config.yaml
d_expert: 96
router_score: "sigmoid"
normalize_top_k: false
routed_scale: 1.0
vocab_size: 4096
norm: "rmsnorm"
tie_embeddings: false
beta1: 0.95
grad_clip: 1.0
batch_tokens: [65536, 131072, 262144]
Below are experts of layer 3 (counted from 0) of a mixture-of-experts language model. Rows are named router (the router's row for the expert) and show model dimensions 0-63. Each number is 200 + 40 x the weight over its row's rms, rounded and kept within 0 to 999.
After each expert's rows: "comes after" lists some tokens at least twice as common just before its tokens as in all text. This comes from a sample of Wikipedia text that the model never trained on. Tokens count by the router's weight.

# expert 48
router,180,221,223,322,208,173,166,225,280,197,235,242,166,207,224,152,181,178,226,137,219,266,240,243,230,218,130,204,194,166,185,200,117,113,202,206,97,259,180,177,178,168,152,243,265,223,189,215,127,175,217,200,181,161,213,138,264,185,172,222,190,181,208,133
comes after: "\n", ".", "==", " ==", "===", " ="

# expert 21
router,163,268,224,279,188,235,139,221,230,160,225,187,236,151,203,228,134,191,129,190,223,216,274,196,152,210,253,165,226,184,175,224,172,89,206,179,185,240,92,218,191,231,182,228,228,290,204,160,188,170,228,212,162,181,173,190,276,199,199,247,202,144,241,166
comes after: " |", "|", " the", " in", " of", " a"

# expert 33
router,224,176,243,261,269,261,150,261,213,187,185,139,228,174,176,153,117,241,234,163,170,210,242,227,201,171,187,191,158,170,187,216,172,79,225,211,178,284,191,131,179,160,183,251,221,226,218,156,171,168,200,162,139,145,190,212,270,158,199,212,130,164,246,173
comes after: " the", " The", " a", "The", " National", " gen"

# expert 49
router,166,225,255,252,253,191,94,205,178,230,285,213,173,222,227,211,147,230,226,221,205,190,244,183,171,174,177,160,186,173,169,180,145,117,255,189,186,255,138,176,228,262,146,233,191,225,200,133,137,121,235,200,116,167,162,162,207,191,178,225,189,136,191,210
comes after: " the", " in", " United", " of", " w", " a"

# expert 4
router,180,197,214,263,244,204,149,216,188,176,258,226,208,142,220,212,160,265,174,173,224,237,278,210,223,229,181,197,239,184,236,245,106,156,222,177,176,224,248,192,239,140,123,188,189,192,187,129,153,163,252,194,209,165,172,196,213,196,143,241,201,135,171,147
comes after: " the", " in", " a", " Met", "P", " The"

# expert 47
router,190,185,257,282,250,191,143,251,262,233,216,210,176,207,243,256,132,231,159,140,277,168,196,232,187,254,252,230,216,171,263,193,149,100,208,187,212,233,158,180,187,238,172,228,270,241,225,171,136,236,191,239,137,174,200,175,187,196,179,213,223,169,270,173
comes after: " ", " 0", ")", "%", " 1", "1"

# expert 61
router,160,240,275,252,219,221,139,211,254,185,199,190,199,209,209,186,167,232,207,177,296,220,227,215,230,233,198,205,142,162,243,192,177,58,249,166,125,255,197,196,202,161,165,237,241,297,233,177,186,214,261,166,166,194,128,136,249,143,235,263,200,215,225,202
comes after: " is", " as", " was", " of", " with", ","

# expert 31
router,226,231,262,278,234,190,145,201,160,188,230,193,231,244,217,229,194,239,186,143,210,255,292,250,191,203,204,187,185,171,134,270,110,87,227,200,162,198,193,168,215,205,186,252,210,200,203,156,133,148,204,192,188,141,188,190,202,153,215,199,176,158,187,153
comes after: " the", " and", " to", " was", " a", " an"

# expert 28
router,254,274,220,307,184,190,162,212,200,248,208,203,176,189,265,185,182,247,224,185,217,252,214,254,213,215,166,203,169,156,269,201,76,128,223,191,171,226,219,161,211,267,201,286,212,220,229,210,210,172,174,199,174,193,194,181,230,149,173,217,176,206,190,200
comes after: "\n", " ", ")", "\"", " 1", " 2"

# expert 54
router,198,283,255,255,205,225,172,235,191,225,204,136,165,173,205,218,147,239,210,219,201,236,307,222,213,195,147,182,183,172,225,179,90,125,262,241,192,208,160,117,237,174,203,247,170,189,207,162,148,149,164,265,87,195,169,177,233,186,225,201,192,137,180,147
comes after: "-", " •", ":", " Occup", " UTC", " Pro"

# expert 14
router,160,262,240,278,228,224,162,220,236,202,227,207,181,182,225,186,207,234,120,217,248,213,270,212,158,245,206,222,183,162,228,268,163,127,201,218,161,249,148,135,195,252,202,321,233,229,210,173,130,181,272,191,126,164,141,192,205,191,182,226,258,200,233,210
comes after: ",", ":", "-", " and", "|", "a"

# expert 55
router,172,250,272,323,247,285,134,204,190,198,179,149,199,165,189,202,146,229,175,142,190,205,266,250,184,220,171,176,189,142,270,229,159,157,215,160,218,216,185,209,219,222,156,282,246,253,254,159,188,180,233,161,169,184,213,161,287,202,181,266,190,180,204,157
comes after: ".", ":", " (", ",", "′", "–"

# expert 40
router,216,230,193,310,216,241,169,178,225,194,204,199,183,169,270,213,172,243,171,172,203,199,294,203,230,199,156,213,204,220,240,261,116,185,219,219,173,300,225,176,165,151,180,208,255,245,245,231,176,159,180,154,170,134,161,209,204,200,208,170,173,171,251,178
comes after: " V", " P", " M", " N", " v", " C"

# expert 11
router,181,294,177,303,273,270,128,173,205,207,190,145,188,137,223,205,145,278,184,142,233,237,239,244,181,213,186,165,156,183,268,181,177,67,242,153,149,226,156,193,245,252,175,277,221,232,198,186,151,150,214,228,178,189,178,195,233,153,227,178,199,180,174,183
comes after: "\n", ")", " Party", " Born", " Kingdom", " Title"

# expert 43
router,180,207,268,263,182,225,159,219,186,192,235,207,218,225,238,176,161,284,193,174,168,250,384,213,180,259,168,246,203,132,254,247,150,122,184,185,181,264,213,181,191,209,237,214,185,246,205,173,204,227,190,133,140,224,197,200,241,156,207,216,222,142,179,212
comes after: " |", " (", "-", "|", ";", ":"

# expert 2
router,166,255,228,293,280,223,138,236,207,160,246,213,255,159,182,171,211,215,203,223,207,183,246,229,204,208,190,204,188,171,251,192,148,79,155,205,190,213,207,214,152,204,164,259,202,234,181,222,149,193,196,217,122,175,178,194,255,202,165,246,168,199,200,228
comes after: " |", ".", ")", " =", "==", "==="

# expert 19
router,243,219,199,306,246,236,172,216,219,222,180,192,197,190,236,184,185,261,157,192,169,185,238,201,219,204,168,197,160,182,240,256,99,119,188,199,142,211,111,177,175,232,173,279,241,268,220,132,184,222,251,217,125,205,140,188,290,219,186,192,220,164,209,115
comes after: " 19", " in", ",", "19", " 18", " 195"

# expert 60
router,148,263,236,295,210,197,158,202,232,192,203,175,224,198,243,177,154,205,167,208,275,225,250,212,218,230,192,197,195,179,250,279,100,141,230,222,165,240,169,235,228,217,242,283,191,236,230,192,192,171,254,176,115,133,194,210,252,221,209,254,193,213,216,180
comes after: " |", "|", ";", ":", "–", " ("

# expert 18
router,162,225,238,322,239,244,154,176,262,154,186,162,179,142,252,247,119,238,204,176,264,181,256,204,138,213,186,159,171,183,313,227,175,69,195,174,152,243,179,185,215,231,165,253,204,222,227,192,184,126,181,179,186,194,192,167,220,135,190,187,242,164,171,168
comes after: "\n", " ", " %", " Candidate", " Votes", " Party"

# expert 9
router,206,225,228,253,165,239,189,192,215,227,176,208,209,189,240,228,183,209,219,178,252,186,288,169,235,186,180,131,196,212,234,239,154,120,171,163,202,207,144,238,216,253,176,304,247,218,259,171,175,148,193,272,159,192,163,189,246,172,170,269,177,155,211,193
comes after: " a", " the", " was", " an", " to", " as"

# expert 27
router,211,281,274,192,221,262,116,233,252,187,205,209,210,173,215,242,168,243,202,247,242,237,371,219,195,177,147,176,221,181,229,248,158,114,215,188,152,198,194,177,165,199,195,249,214,271,201,147,133,196,231,201,204,182,144,180,224,204,204,249,193,211,232,142
comes after: " of", " in", " to", " at", ".", " for"

# expert 62
router,243,233,241,244,210,271,173,226,270,211,246,142,163,206,216,233,177,211,233,162,203,190,242,260,173,227,207,193,190,173,221,227,154,99,248,195,157,274,143,209,175,212,197,255,238,271,296,199,207,190,173,173,166,206,155,247,266,193,160,216,146,225,194,148
comes after: ",", ".", " that", " where", " and", " but"

# expert 26
router,219,275,215,287,261,159,197,199,184,175,183,189,221,152,234,203,169,221,154,165,273,180,284,237,162,249,155,125,209,197,147,218,120,159,192,197,233,239,198,143,209,247,176,245,183,239,259,140,185,184,229,151,171,193,194,212,257,224,241,207,192,210,272,230
comes after: " H", " h", " st", " ch", "h", "H"

# expert 7
router,203,267,206,278,212,201,137,244,180,206,210,236,214,196,219,185,159,262,157,199,175,203,274,195,195,214,143,155,222,227,277,240,159,185,173,171,159,254,172,176,256,194,210,288,248,217,274,219,191,220,237,171,142,170,207,200,191,167,210,228,202,213,230,189
comes after: " R", " r", " T", " B", " D", " M"

# expert 42
router,217,274,176,260,192,210,195,237,224,175,204,129,166,180,263,177,184,228,195,183,208,230,302,220,197,214,196,196,188,150,238,219,103,74,215,178,195,235,158,140,231,170,135,240,281,208,216,170,187,142,237,168,143,168,217,217,235,200,191,189,163,129,217,181
comes after: " the", "-", " of", " and", " a", "=="

# expert 45
router,258,221,290,300,188,230,160,238,186,212,165,137,158,198,208,226,142,277,201,117,234,223,305,154,148,245,204,204,189,156,211,226,92,99,210,208,212,268,169,170,216,130,183,266,271,205,252,176,149,215,214,186,135,209,134,188,224,191,137,184,232,181,207,149
comes after: "==", "\n", "===", "See", "Personal", "S"

# expert 10
router,245,238,218,233,258,203,178,235,178,174,195,184,144,161,203,231,204,270,182,212,176,245,300,254,211,187,201,118,144,126,218,203,136,66,207,179,166,274,177,149,183,222,166,254,157,264,237,174,186,145,243,211,147,218,206,170,229,209,248,235,228,171,225,191
comes after: " the", " and", " to", " a", " was", "'s"